Experts of a small language model: width 192, a shared expert of 128 neurons.
Below are experts of layer 3 (counted from 0) of a mixture-of-experts language model. Rows are named router (the router's row for the expert), up (a neuron's input weights, with its number), down (a neuron's output weights, with its number) and show model dimensions 0-191. Each number is 500 + 50 x the weight over its row's rms, rounded and kept within 0 to 999. Numbers have three digits each.
After each expert's rows: a language model's description of what the expert responds to. This comes from a sample of Wikipedia text that the model never trained on.

# expert 54
router:469454414576529524464483430501531515511547481483623454513542506408421563486528527488499572585482426542452499439459549493507581432509541557528515538380458557520539465499440496499435485533445469495453428448459554457458567484456453536561535437531449456494508456467464438411546536553501556457535435571432498484471469620536569446480575571544503589476583597508453438488464571457431534424474454477535604486569508500552535438524446500510578524511429585461404565549577517469530521505545560429496570495554488474553503498488506575531532415488580431473471549476482488562527553570486541592
up4:578392549529488453554506471460489544406524497503516506528520424481513389573510426486523542497548446481502505459523472500481512620480495452543438449512480536529456486475482498386496449505450508599520475508480446507498535561427441431515500525591530508566503457497506633511477475623560494477544555516480469454456538469544653498472503586541497509503484536495437546587534557455470479518558418554617522440431582506521478472485534442475506550530533521387451441434484558519465420431403440547476551565444450557516455444460477421532558551549561550497513489490491395483553501384543536442
down4:491469438467506535411500541534537514477543443409465480543535443540405439367507532520516524561491492468613563530507420515470506433429517562586414519451514406518493479497511483504454573568534442487467499483540516637537591488611519429529422529493493491455500463566595495589499515463525465494456565489504487512433502444474453469446507567572530528529494566481491525468441509460558530464518497514529461563470557538487515417550546464503545441392403596465517450536512436498528422492516443474420504434521498474548511506594521577517342464578439489509486459503484421581440554575475521441
up5:529473490414516585584505449574453499447502497561573481536469475551540475477622569585554474414489546558418497561520496548557488466482603479502506513463511480477390452463548493613432511479611431611486537429507596510506510545543517511474470474424481463612423493480529502524576477491499528515540567542557502470543457568474451413535453542416399547561477507459524500499367530557516477439476495479502521505537544553432565485542514543441430458486502577440472557547541513449458490493573447400457547571563455532458497484551492527602513452507480534432436493479382530552497510530492446467
down5:404477519528531501396510522521532540405463549543516503400502514561489483482551493442506527477481418530531471420516480487480513505494528550379471624460471495516617582522557482524534492550507516469479471504505463548514449496517497609590504540474385542418433491506539527534574476477386490522408515581525524427505495540606471557525529617562509558500414497482535519448505481489498566568474449556603492561413452483516502477405500467536508459530553567411596483461490473485638412511542566517424504478433533454512570473396489444479505448487575448556577534481517503534555463498509514498
Description: Table headers and cells

# expert 1
router:444457441559429510463464491475526509605521441501522465480515551449440532457523518472501546523396464504425553447469507483472494371489513567512540522515410507528567505504459490520445508555440476524440404474471530394401543440494465586505497460568406453398503502510440535488554554545480542420481440518429545466538512509586546431476539536544588516483560537543450480462482533415476533494590469385509552456509492589534579430530475500509517534568478555480519595526597577400523512567564611426525509483570485471583559537454508561538570486454534478457464458502440495535537549577497573570
up4:440505580457450371467467624529505459518431475570546465516605590495513470559494479522466508433507596473506526526525515529490571475448504539509522560480506627433456446467493520501427483572530486515472534497517460548550499476540547485543554510481512400568539453572502531525533467461558456443495563542406503515568378595505495545444478446438513477401504506573479508481547508429516496636537473497451432474443520519517541428530501459563426576532525464562497492443447480460522538478456536442348534499510460596457485466574443529615568496455521491534582472476421465493545441499573559471
down4:539609476484522498565513491586469514503619516458415563547563465427573608431509475524519489441537462542500514522474498470504452519465470468471545516467611522641555521450443543512462517507648600549587497464486521477447570425461513463533427515431517510442448482482537449546493498471557472453392435473532437510477540477478563491507469523457526552567517438489445550496576483520582411408444468478488526548475457425446551510533515490457515477491477517430556435505501488461555447478482536575553488478501400557510394400456477523456483544503461504533542523625497594494601464547526415476
up5:378541481529517485440556512529460473469596493487489545517409506433504486462581522558506549550545487548397514421518442423472486436524526513519528414425470498517461513493534469485575488488426490659519410531575473550456520408498517560499473469468454487468555525583481475557409497439439546489464411566516526524657561583491444415512537534473556462469499478570457557451484412539439549496429440454523526376459588500463444460472523560545533530465538487496477566488577396527552480504467441421528455492495565523460490436417428488446574537484493560534561531518489487504531529452513453536
down5:442549514533459463444478547465566467464418454466482468461482594519493526382412498469568433533557482471517477427553486461559517487535509526485555488501517529481439509505493483557582507433479539404515441548493503469450455371528518546552511561467481517398436615606481445649462481481503503495476416541476500480523535416454401513492460507500511496422456526512517541478486475480475475480541653471480546442373462537481448570452567521460506492455487480487448559501500452575402451462480523474421464551508554542398434464522396528535523573480459428456519434453403505523428495426553475536
Description: Clause-linking conjunctions

# expert 62
router:482430448519492501473446484498556548544532464538589468492487523469477584479541594433432557500492478501447517478477526434478549487553525560464515528445504485572568535507477479519492440556447463553465481484421552426479513448494404549585561458520493445464536407519451468474580529543517596468572451518472609512567580580463517444462666567531494514461480544533392449472495537446379576479550481486583552488513525514493525372515484544492511536549500585444480557526537569419577535541594544420550478462519523443523532484473530569539535474454535429448471530488392443562590529544503573514
up0:538469502503509417490549527477515512429557552517519426561518403477489534508507602477497477487478410524587415487525479531463511426519521534541495514481544582456583595504477510485466432545581553553473395543408545497543508474467476495510492604469486516478545456468463437550608526649536523457428528463515542535565499521417550485578498549523481501517420534517551479455455514428612435517458484522504518481451471546555449356507481506455532533511496390557567439487538500527539559509508517396558467504539578481474488447577406655447423506593436466414474510493461464491533518493513501455
down0:486545540456635446487474465460523493533532486552487543432509446516508468488557422540543464499616571494525530435475557515520587472490516544453502488500563512511527551517526452570556462456570498485562532476501398478573588517470491498476502471405524492452554414473530446558515463608470533590418442480513595482450491534550370564469487492535551542484519471528545524450465459500503430505536560452442433444504547412474492626536504530539638413400453465511530458535490441502500429523454575583564471486513415509470488602522486514539510528628469581514557436532486462419443516536572509497
up1:482515455515536510497403438491503436472465384528439443578444539431414473457550457444541429505541455447429547476526488417511496471592509367434510546542468484483540475399514459466454545460471530562520526487622494438412461426533498517473455531414510446561496539449449511441483549490556517429523486518515411539508378519489431514524497480447413436537492550479567556552470521470502509506497467489510407474527469512479471513412489459522585509534513355473540411531555336553467533503511509483536471457479460373434443547462529573506542554548435541532494447481519534477484479513458439572
down1:462406472476496575456481508485581385461574407486472513524555516510471451528574482485577452439502450587557472549477543494457529439562451437397509444554516494375416438526462428597507547395569387512484520530532508486469517456469482428508532497479505558603584486427487509482440501478478441475462550540446492456444524478532593531524481485421582522518556451504590462472506521475510497524471397491538503436458461470512530508497444524490500491551517407566564442615514456566506407522419424439491477433481601397522499520506527487434489504377512542530526493421533503479500537491425513455
Description: Surname endings

# expert 0
router:461485453582405539516414410499569543606457437569549419474524476432507562437530518451499524523452450541445529492467588450432509478518540566442527518485467544501582570505426468532400482529447457506425405488488582446452520440474468595578570443554515444439508435462460471459506514494425540454538421537484531452456519531538582493433583500512540538441520530555455488463498559430495500426531471395556511447594529496554534390545432534521582542525479564427467570514537498497509543564474532425551528411530504539580513544490514546557545472463542460403413538465459496540521536506480572553
up9:529474566498496498503595559524496547522476458446485539420474585556517526457430440421540534568505450485518458527547511410471541462553444634531535424543429652482550518584428536373505419480460455496511551467526549519511472557542521411549423557437403460348495532506493530551445565508515462501524436469505455516475504500546468521466535421454444499523496492449448513494457540581514532402498490496530527476478529432495510460373495528479497543512466487466458519576511589490505539463440591484483547492588434530509436503437384566483543500547545520453537431482463466501429525535602430459
down9:482612571492535642530530553444471566524436541435494450468503625540580532489493459502525537509525543528444564580457562502468506457499531506433512525502471509515480538543524507513453572514516553414472504447485513497512344445539490562500464561460469569483368560477520477355487511528476564457563431481441451541485513500577544490468456561451475387532413439530511571523566457485531404414504578515447539504548580559466556473497457466470460429504470531453500528437471493562425455536422536493479533474522512530573539475493511419437578516512548575406522546510510450512379481476467520447
up10:506555467535450453438686536453490538456500528592514454521560534524476431488481484377509469534453501463458407486568552443504480391507518522542418479554525583546570502437458489471468447447457510482552427497492443485510472524551555575594510427462533499457538475592515507484507516442464568514426525618583564477500488469382517430413500470422424494510473547469497501458384538457518532480517492489530544528540538503561509440397475576576639519477547438472547483461485473503505561404519515478534470445492509412518473521530496436543466513434464458494403422534430530551537471455508496516
down10:518496531520500476529476571409548483484533526527459476480532412433556525568435440462559546528504374482443479537508489548510511456452489495509536507529548447526557416511476458448512516465486503601600488528424622544591491404542466598441505505577446419526467547553507514547581484460486549552444450598573524469520511505473503509587475532520466436518489501545529568621453511482530549615537576493487420588543558502583444538477467608559469494469378464537548432434478493486494477519541489460503395456541556504445458461543577513391450404497473547536490552470534512539571525475541448510
Description: Prepositions after verbs

# expert 14
router:488466436506432516433490513420538525534554437527575441465448568431437577449532519440529537468421479535437563499461500454431574399606581520425544546500466521503612503512488439533406512530481447539465487469508549452418565460524424571546556420505461426508567472471419449419523576535442575481547473484471536473504575537499517482399588523537548523483514525573424498449474577471458552434558459449592608465561500532555597436542436534511532553520494529475428533561535516441594557496503571449559538465507527448542510540460540528572561463507568458478475494458476478542496554563491536539
up0:471437470415526531424530527469456444463490423461543487500507474424511644580437464518574523467439430542457577535565500444429562483617504485489513513555521464470500502463471521480490512557435492487510426451514539526475566503438487536382515376454411491451665506493394350467447591543479525565487436496499496500564473498490488415520456493498519378517538493384549474572510464438479517471440523405482558483503501587550579505527470421450426486497509521542463546548522471472450489508586486542521450464524510497461426465440473553534508533443487447531500538530478479502524536415507546566
down0:473505440597515537527423467453555572567532484524602438557483508456426459527497500518597456587519462467486444570512539534607451499363548475521547525590464490475463465446465490525560627482491529495437520452576453606487417550494585520595498510563588505446504526500414504495463473516486518549419523472500534475525428562460489505494485540478464504506461478533429614506490562520492534487514473456510526524497551518402480441518498457427526443547432499429673494537583438522573446449452532480522478578451494476566472560507544502509382518501413470396475558487516466515435475439483478510
up1:529428593519500537483426426522465515544512444409454492498427494440509518473461443564568548370553558525532506489548536470538493553499498477474503503459518388541544558473575560562495569479494514544416536445476508438465598545468424465494523496535421464484559506447622481403442501524458504536489449594502477512512478504461450474598480384542578518565456484376432595614506440504567505500521493510501564485579408597487575483505487421463476498491425522571528490517520506554594440507535471554456530533468592461474469592446424482512446414501456495511533497508477458421471553524544528473
down1:499478462415504474458552463440435389465581540534487558410500507526494536495640610502579441522536516472562508535527504453469442532526442596477532508476463472433463531551504468423536550389503599397473519516522473496632494498482539472504483509514506484491521546528537471433500468511534517520483572375619513427559442507492621481514483504516437538594478492501583456520581512539460551476515460587432498500533493488401457488610514530468487459483502470470468521609491462370544579470462545478523478589535510488481486475547549541600495528442428409532456532555472448489481539468577501495
Description: Do-verbs and word fragments

# expert 16
router:454425451552420555455467466442560518503519510575516475470524483403452531493515574479520468584416488550478531487422518496495564468550543556444558537504398539504530547500443477578430496526464407562479477421501538451402568486462451533468566476526468459467596413512464456394554536548482524470574415543484539450504591540533616454476521553566530499477512554520511435483483592493471510468578470399554550446538516557571565437501412487535562571578472578454485521569510517474505531554548564459578509514541620483508545514486530512567526490474451369455441517483470439575488573559531490492
up1:531521445514426498515484424524462459467510476514503499510477479432436425408527432491525461580434566486566430414508453451516588505487515444387515444459476555484459545426489496517578537432506477532573435474374614432395514460510439521443514554492500468573545474587499500552472541564564469563449442536494631504592566492542549491521530527486435483567560525404541578498491576498528463499505405380556539469580516467517510461492361472476521490534490599526460506443482480541542432486538428523537532539404532524477515530460450532447539439450481438531494499476555432511482516510407470496
down1:397543582465605538512500468500463519487575440491607355522508514484511511459449513474526475435531472509500540544531584645445497558516490481488569545400397514564437441574442528476496432393508516465434457491489512497461503486549549504469485502455474430408468539510434401519540587549521545441495518600599446493539500458516526535453440530477480454426534432525514473588463429525506506510460527580417500493482452604538527539486562522526531517490480476495401468562509520579482414513510543514548545499415403530469592533515541569432477552438455500596478540543501427541459489474537545508
up2:573467554528557663525540475458543538417453492527442474534508583452573485502485558548540442461470444514495510500529487473519486498469476481453567481514500510604511460605542523539559508489468450533489605565541519513455542393510490420431548507496422494525490538519540474552472460539560524417539418564492548515500453546556539459504459463472491455422485443527545413500544573587464530502564494504591463432460592580513470501645523501562392546416468512493510462557598477443543599454538476438498545469499493428486537545501607421463525475496570432469470543505566378459460541484535495447
down2:472504396495473447585549519575496499442425498432518559538459508516513530551550399332427540496503510528498531492584340530431507544492503485602477444415530499475537506410496473439516534462521513466491302484461426483529484504481518460484451491460549503515388487492504575463477547549442464510520497392538541449452557448443479469462563532624535489534493507463483468519486544468475636525514494471453546525521551459468495468508534557529628434458464411540551512442569529503590528480505501464499447440515453509554527548498466575462527545506540513472508479483450511559603561526506515477
Description: Common-noun word starts

# expert 37
router:417440453529415552494426473468503576521520417571551473476529495474475520438522552441406539494435461561475535475502495496487563427532590577434518546446409591490525535505443477547488456579456496522390425449483516432433532470452470553493627467528478478410566461422481472401513495530440523518512473518496550484443521542592548395457511559520570515474537559539466440529411564417473526421589502472542487439509527498564557452488405543525560545519504606436469503563543539474570512530511572431524538437540515492559533554476559502539536415443491384506485518501501411548521529567465510520
up1:385530499419465485483501473539484538508473455543523417585529503571481497399444483409467482514526396493511542556461525539532538485480576453511564448549543531445557541533521541474461541511533560507534469453497467449511557500500481693467430529481585449433431524531585527455505457446532502517513477510449510475522458514555437533366493521504570465573461538530473498467463506396509492435568516442425427360556493447508462480467551552404554527443503526529541510463494533493517529528428539442445503472461592413503385533372423449490512446498544501556466580428521567568466514514539503511
down1:531428517566603451464539543475511548434468502514520579488439406484449492546498486499523542519476472420555401425482535504476499468449507535466449430568476540478572506491554526468500485562520465477536526511482608549521387477496467429547505423431485482607585482536545422447470428543580515594493488460463570492473555508527460470534532531439444506455473485557506452525526492578502555464403575527471412444523548598546528485569423441504501456530449655470498441462467524369547386457459537498540460488540489523579446444518521540604454499399570483578474485448486467502550469525493528572
up2:495509499434518518506481522537532505497486456525523465455402523537485582553483498538483481583458540433474612506569494394531511435626541577521468539415583496567542557476498493544524498549511537566463511473377492497456555543532428589528623491505506407458573469539494501454610507552567560498458502472514492578577459505486520546535678516445572468401460480541532412447569477444491465563518576515492479488521559476579446431540516527505550539488467537568506468446448549496473531547466613461551511538473420576512553472468412487442577525524458508510534496441472525607523548483502525462
down2:515546497521532424427484574510522502497473484469543582490420495556493495580439479557537521460472412531580533529575447566525451480383521499529410509537515481526507542500520462534572504542526550476497521519446416511526435530571533504509472483520493519435472555549566422526506494503503495553450510521449480499587493489606526553472519524480549396491555561531449466485582524461550566527485477481616435541538506500423488530492525589507418469494464453515424433537571518570570526594540434561586442578469495501543546368470510433461476529586373564605475475407598489519390508481407526528
Description: Word-initial lowercase fragments

# expert 26
router:445463465583462562450491478479513557553532484555592470468519540444454515426592576466422542516458452528459538464420505457445545473523520569473514532442462550550540513549421475526514396531478456521477451453446522476503541486467461548552589414594475455489524414453446463428573495529490547473538459503463577430487576528511520510462584530600537520466593520556443449456485520447413517425558465469517591463485476480574597457476471531501558538532472552441465597568536577427540515544566561478549488474564536504598574502514511517514516394454531443390493558480494447579494576561450593518
up1:486486491494475500462388452573471465493446539513598537535352477479519437443532622436456547438502504553468507423488465493454465542447493577507512571559448512499478577512439488568516614512404573507502516523501622484513639492447502569538488440439541510495502471468437430466511406460451579539475474514500502501459443542569481523485582500503457535546505371463461563518402531440457515554468533499508493480408471435590511484533596494507512509409546504553456511533510430497455465503606514433444463454427466482625503435522486393512502505501481495553514521491537501465465515474446582431
down1:527473540515481493543500549555389469481512463522392538544515394530572531558457586531578563516512374567491512491541403464481492588492551582477495525501615433473597595486516516505484485419500447451481510484497554446396552536591422447457472526501396468506468536473508621514574569432500534464467476524518531546477400510494418566514436515450475545461488469388483436557565533575447498544511570511468576506474461520555448583450448560484565440512513547599524435522533523458506455524505472446574577566535463496549494508465527523518462510441467533536508386468457579504454488488499531478
up2:450535535509511541531461545493514589543522466579584467482414451487578510470477468572510472498459510480506566524465542476465594519539534500605506549492513427519562507411508462480493403507612531419541531570488506508500488521456479520593583536545552536461466517553466428583522523429524566493545483439547590465513538504462541542451540541521561453494458563600376507399445490539511460430537521588505586466434429436393407410442455584506522428538513469559461548420506577565505552454505533384480538507561530523552575475497541509436460444524599436533475555512463517461477436502496514470
down2:472522521466512576489490454463508468493542552457394604535451453494377396579510550467591532475395540477541530572387394577603514542515551493466588439571547609381551483516546499455471499444385503508471452540392451468499501483466546577415451441455436531422548543440540496586452544482484507542538502492518457453412516523504532544543438442501510555489503444554578517460428511506476528480538499524453518468525477532465539454531476496459559473448534523572541440480491479523533390582463514524517410493500509381493562473576510553425478433476545492559508527501484474467495541461506512445
Description: Proper-name head nouns

# expert 4
router:487465446549463523531455524512463523525522486549533475404503568397473497505586576458507513559407483558471580442442533498500502415541495590407568554439454552526576542521424455559477497573446430508452464454476533473490532445448411526527561461500486454498564417417489561439604544597504554422601461537425541438500511567551562490481558560543545533464545495534465442539410531508443469489573448447560545460521526548561541452577447521573538547585443590463433522484519543458510493579512584474535485509530499470576541578494516563571537513466486431478485529501443428552462575520472575545
up1:571412523544504462471508436609426506486386512517449421448551494412561535506586545382569506502495550527547524483510470490447511427501589459593423470586544592471480483611396486524532481508507480523462523486466492453432611503471531475449497485515479573461633512444500482510546518601588478498505482483541471436512436590550509451586493557489440545471520444529494523499526439547422520505475540537488496478542483449462536508483525530516483593465402397510394466492431453475474521611505541369569517506525622517502507531501508557444474513548527563520539465502524487563500533478528550449
down1:559514469474536559360484598475515535461559500459533425568568492526523510409489531512438501419539471460476573490481471485526464526506469572434458557534464443488415389482498457475589553513462473421473396613540520547508455490411540449505419450410459505443472587532474478464555555459541551469486423440476491584581595544516478515484518493570547487541479517499553462527420503525537555431557536434565513483531527536595423444540525499443426578574569509459444502480436487466485397523498455535400417466463410485478500494519513402479577527536526408482467520507553516448533551479501518429
up2:481581461431461533480509524500453504508449522474430567443512468535456486605517527458516556543435448587491492546531489556527529407451523545548520511540462529487562545553502530472516504564500527512495495541552519534467431457533484500504519543473495385519654426435505481506457539472525465431518496496444475626434538559585538493450434487520513442432449589538400525529450521485553475509543521511425483461505600482531397492462472423553434463554470525569541449469598602465574522464492517452407481497578486489542573588521419570516404476403515427620454496468403458474451547491571524529
down2:508444488537495485510534475466505410478514586465501430495433526463525463453475389559521547463536538512456469443454462486547553557562459538535504553502548438412527436545551544476535524504501496560474445464562520519511508548433517491518558596617425481445537491431512452433430537525441559536517498531553582544469492451492531464509481509536502556501397595532487450559548548515466524526487563526491513519549465480565462511442420603502527564526502529561474570568532510623464579525450471529407577458450507458587419533334508454442520450600416399513365494557513507542506489565499437519
Description: Capitalized name-syllable continuations

# expert 45
router:488476452525470540476443462480542500626547461545572463492530527461471563443537493442458579567375422511425521499441527434426511482576501559518604533458498559520588455477445502489469490492408466518460400490445501409419515464437405537503542484561507503457563437512406491488547533575473606500591428553439534473501548528596564474491554549520528563425524597564495468507421517478472491439539483418528590456521511483554524474543436507539509499546483524518434535598523553470532548505518502473484549428501562519546530535527519561553576437474587409441466477440507530521558605573511529552
up2:482427548448534587584454539429419461496494472491498571404570554459589535384562488525470499432535554585575563495508524414560529525448490450557524457503555463483525446501442565503552528510465451515488466484606500485480461451429461429511531462449501522453501472533456505513545425586511582523482546481429445525502482501506444474484479588434518572520545441503511446549542491445539427570529450508448519483539550470542667445414468529496450509455424434524511500551471521483539473502433501495475501476458456613501512473630573525507597463384469510521497459397523485491462494519485607390
down2:508603481594454497521468500430523456487521518504472479509456474509487532549563435489424541518525628498458503499468425521493411582464471485494473530488473473565443459488573532408564640487427469460475634606461486459441522423577437424482425478584418457535484460451477557552534514466463500575560474492490526451546440464574484488485435522527514572444343491518508427511519449532525546534489504554431511440498467475459559511477421412450549581521458568445530520549548491520488462522426525412444518500553482475484551423477580517490456534504461633542489558553491557553526490467572475556
up3:497499500449425567488482607523539526453542457465451416469560514557556524591454563523463530452509411408451482531554473404401481540451498454411441553530480514488610530560439484550464528500538573509532466495473595515463407499433497603509493512585554470598506532612525378529378557514522469449420512519527477544503597517480539503443494435552491434543487565329491566512609540446449510499484486502469551519514491479476439491553556529522552532516448476503517536451489505524535478473518550508504518460489530591406524557561459482468490473531465496469518516473361498489544555475567458488
down3:479594492483455445470458487612543502586434466488546488433507529561584459432545531453442430410535554500416490524463498510480474506577453574502468444647517531456549521464497499530459560504549469460569473510426545439486525559512524496534478461438497518589486449522477583556423497472497471455558471474513633441483513548422450525390492446469583460401533483476529461512510553514504436466528517505459615503543536521433439499594511508538470435507473494541525507517530571511504521491418509556560483509533429537529493611549404521507549592433534471501565586417439466370484399543493476517
Description: Coordinating conjunctions

# expert 30
router:486461496496481502484443433440599540525505430573566497450477517447430545469548534414489503516411423503455554485494530469480551434550506565523546544432471514542579523531468496497425478523454436522471401400433536442502529491450499568524604416519513463480596412453431496455551497531479512404505486523432483481452500597528564442439512566531553532447565501502465456525427556448480569487529435461560556469529531495551564434514440507558551594557474543441458502490578573397530582504560542461523565457502520461553508562480455565536549434465574468405402554440506459536493556609485560554
up0:559532433529462562509508561506462651489456466424568520411448510469496469520466467521481654510517441590464425509508441528488487365421499491531488496426477509474539492406588493553555430459458484417462454504493499573575569535571530438499536444459504516540449397535535483515449511620549461487453534451556488396568454445499578471550497518468567462554515537491563473562456447529519549502528415512449603531503409494474501502448447462436490507509583545413544476474549519482431508484484435501495507510517588515507473457506477597539498458509475514492409482569530402500617450484542459505
down0:562540475406588504456539484466472497552526480415522510483479538479480552438500527525480397567481536499469467553560472493578449559545435514495489537439555491511550450423466583465468512516490558508479565540555496464542445484506519476500533616543453419506491558536431461599491507562589555465613478543387488505501425457539462598455555529473505563577393576524505507417539463501476458424435545517463477504499467517594535479567525502466444512541524485494400566602463473540391464556546507508572595452534606503481522422457485512438596496568443455450444525526534401476530583468461544495
up1:456495450469441484508590490524501452428620400461504426549565550605427481488583524449426459483487441474456531534531569525472549432524511501470447528370511519511511494523527523469513501589486487510508535490489573478540550511493506538621513392454546495529456501454519444466482558518416475562493498455492430500513513522555422498488474582527401453507555465505504482530476570484520536470431463481495610471536542433345580495454497494460557490452379512490536514476479448493523606519593407477464569468482493493512502607542483379479466420511562544481472565399419510478471540523503574573
down1:472593510477502526523521468650572548513562488428404568552554533538549528570431426502417528495472617493513582549387411544595465531576476474425540470475406520507565426490460487517491534515543551506434463476441455501486422569525516368448456565556536544531472533508456494466479568504530519494534547523436495519408448408542523508509452457566483462439533425566528515458509440471440492505387474515548460519493484389463512554431559455486551487554417435502543478507436490472521496506501479535535500585558484488448429538453457423512583447561503514500399490552447496534452465489546428514
Description: List commas

# expert 36
router:456439418617466595473446493444514614537505496568550458475582531464466563459594503451441470513489498503433522402462537466477581511561536529505515500408451553562563497503467441549422447588451436485437448483436524410460575443435436519561589451538486516480539413507427471478500560550491510429615438502498550475477540528534566477482523505529544532451574545499440455476472605405420569458576462496531537474560516481513590467462420585519491538485460565466453569565556517419553562533536552470516496454492533509535574512535532526561566493499504465453526477494472482586545531566485534576
up2:438533571522438452512402543550511529468463514524553475461455502466529429455487512567467567494579474452575326428548573517537510509504544550560516479518537501450560589523506568452493521468456423508414521514520433529431437467538580419484551468441432522443465486502487558438525649490476496516519499523545525603454376509542449525566506487598450463560400565452491420525410476507548495448505490555411529416581496513489542519467577525500469490530527449524439602503538488499536441502492518485477512548508408501428464566461506633519477460525411524513480439566526517505520480560490556542
down2:585453428596475510453562466567509459515517539501532554499521465493528535369490435484536520420479474459453431484488501502465548496445520471542426544517512431536568489463483520416547494401534496533498570419496505496473473528471543500515463435479495414504519479592479480453549472440455494511486535444558491610561466531450561438520520443420572479601603490479530540509639494503496478429571561443525487488423512525623537486440529565502501408512447543437521568475508473483587447387457571472407534442550527495458439466590447542437519542382593517551566433509582515516506482493553537516
up3:501503528497460503483513512432533609540533486530450522475406481500488517424484403437468430576489452555438508545484485410470462435485496654577439467484531560400524519473573452429460392534528555468471459531427542548527529474491538535516486519530474504417451474497426456492497535437457442513458482482490502520451599475605564570489461450494476463433685541523540447540472594503490508487446516457467571556474538431424633490460466584549537489477578546392532396454552508515413504513494500481571507491463444499444483516516517513464524503487559557548534440534451531557468524437585496483
down3:516527415444560502555454528486474412481428533488379499483452446544560455491454433497479549531503502478535490443516522522541527465454557568598483559545547461567566507431593546493532484506410549481406463482489501585462466535491509557532496506467500504415534447532469417465565478491494516520537577444582486527445506507494447637528476464571542506539500455407523364522533518409479486477479468609466577479498486474558560370463432558401548474475501515507500528467494477465527400495475552493490521588525481534538503469460434539586489458372531477514605491584498484450492568561606540562
Description: Nouns after possessives

# expert 32
router:488463404492498512403457462445572579583510426575566447467507561443463532520560562449393514495431438493445521397478556476457549466555512511430541555430464547530573476523493466517423497536467475489428472485426533416499552464480455555512594408544488494431573453480430452453520511547495554445532467548410592433505561547547509474454600489546524523422547531596478500475466545474402513475590398482515560439528537555543501441548473492522506551596455550475460549546545498418512505555521539435506532476534584485520578581479537570574570445481517472503457547432504478534535561541462533559
up0:479494586503543474438525582448467533503474497534553447528523445568488576533455479463598586559530482548548488497475479597506521488415525503631450578516456518610517544517465519443519472548452472453547559507551525511521548511439396504586494527586489506548577492510554403519563421479508440521471484501554483585487526520455555490513500513558460474436438509343509493434533467375594444505508523518505449557537559474525480561480575547450620530568630520554543425563469474535513443390500413494454494567540454433522448472465469530550573499500535473512554493503506501466523556452509478411
down0:539431490535433493594400518488482493545469499482409582451479561525528542430520416408499519517533481485552424439557482569452522557483598429493535528504459425533474579396421551497425492397456430499534412462570454437479480500486612463426462500641542468471554552610536532395502501453489463525450479483508475521534529461443515495514534550508459579539469540462519484448531443446568492513494553481472539559561521527544595498440556495451515488428491423505584479512462514523492484378551485530453438445581425505541537507540486403499424476450553481490522498589512573504427526541534437484
up1:476515520492570525542461398544478446538496418460468518447522548476530528512568584600419526474548556503433480499541532530353532534485487523515535473530576473443531535503513441488609528537515434442495507494506506444526558556494339484482539473480502512503455498469504515475468444454574481538497532491482563412511528466531512404546504501430604437644512487514474525552459581466529548521494502463478528484519576527509517428521356466547543647476437525552359543474538520520513542563473489524533442500468509569481347452489431478417518497510482522494554515438439486455509496589408518473
down1:503517516480496491431407493496554589534455519476513544537446438514492483606479518456468547528535599429427457460470497496454477432588465609600461445379524489472436460479538562531499519509405495530490557530472525416531488419578536548486625495567508443498485493448463382533552572532463544477521520410542533553559446442435519591447515418487426412453507491482558485505450549474416415535493480648459572494496515488438515525508520462468552529476519467501531497529501428526511461456419423447501445486434565455545518558485524450528502516459421507508550459488542571428610559490545554552
Description: Table and list delimiters

# expert 47
router:507480451608444563458515477450572520538563461539579490449499534462495551459589552525472532533506463479393579497427516431458492426537546528491510517411480497552533503542433416566457456540482439589494493474430528488461510443479473562605604403561489470515535410518406481460561514533518560426564470573459550462501541560488497515462558592547505556435598525562418480423517523471387538405561451471537547514522489530505520448502492612537524544544492530454484563509487561406590538544505533447503515414521486503549532513506533539533535464443560446437458526482410458593546537566489573516
up4:521575538523514565481463468483493507448614385443504512521435466544512486357487532499443489508487458449426522465399492395410474498449536458503524530518407511523521519568535477466480547515448520566485570563483598513407528511452533515535538561561526487478547420457504532456443545512478566423512549599492452541489426547523551457512494558510389477450530452463481515495433500432492483545452454396534573455508489528518518566513554589503505521484592437556487456457392507545556475402460532435539504568495447418470463549486555495491550561429364508565461555515429535422579547455541497472
down4:496470493530516443584480543456535527519557377517434506592520445557513455608501524500459448442457442474452485545474597570467493436501527517554443571505525425461488497443479404512532509536485534501508402545461544507582424439552400585503479491549640560449456415479455510499436506530452428541515439488547477548464463491418519592465474542576470521496474473509539610537482590543555518507484589494444586560427515447527512458564478554453514450370513421489568470447520483495517446545524518485451462518465458462454436526448571520506494504447413532553570578441452531588551416491509491486
up5:582523569476500478481481490565435481531538509452488516392502628503558453471491556523498428480490502498530555493485518486462441542470522516596508504433554508503527541520492552460595432537502611401529548421606522532475500533511524488412624538445470515489514482475453561508522573518548563508458560572450481483433489547538512604498544590514430432523493497504584495592551514440640487615544525507534497507454566565481583556546510456532438417485527520486457507507457507529438432471431452478532534490460479322546537590518462540465475510548467454489461381455518562487517526453429504494
down5:471479571589572468520474513409534536443544413467455442531499537484434540465491416567547519527494459507554583535431444549431447489518548513457501493541495551465516442525450415490537475362593472604460483463528463583528497494417561402502497538508458499589521523469449456497481547486480529535488446514454402514463588393612509505452521580560591506508575538557484332499491465498501494468456475493495458549550499474530412520542397531399570436472473526515504533497546523496516517546439411459547495416566457482568535560507539496420543478599494481482479448546562467483523493420456462504
Description: Organization name heads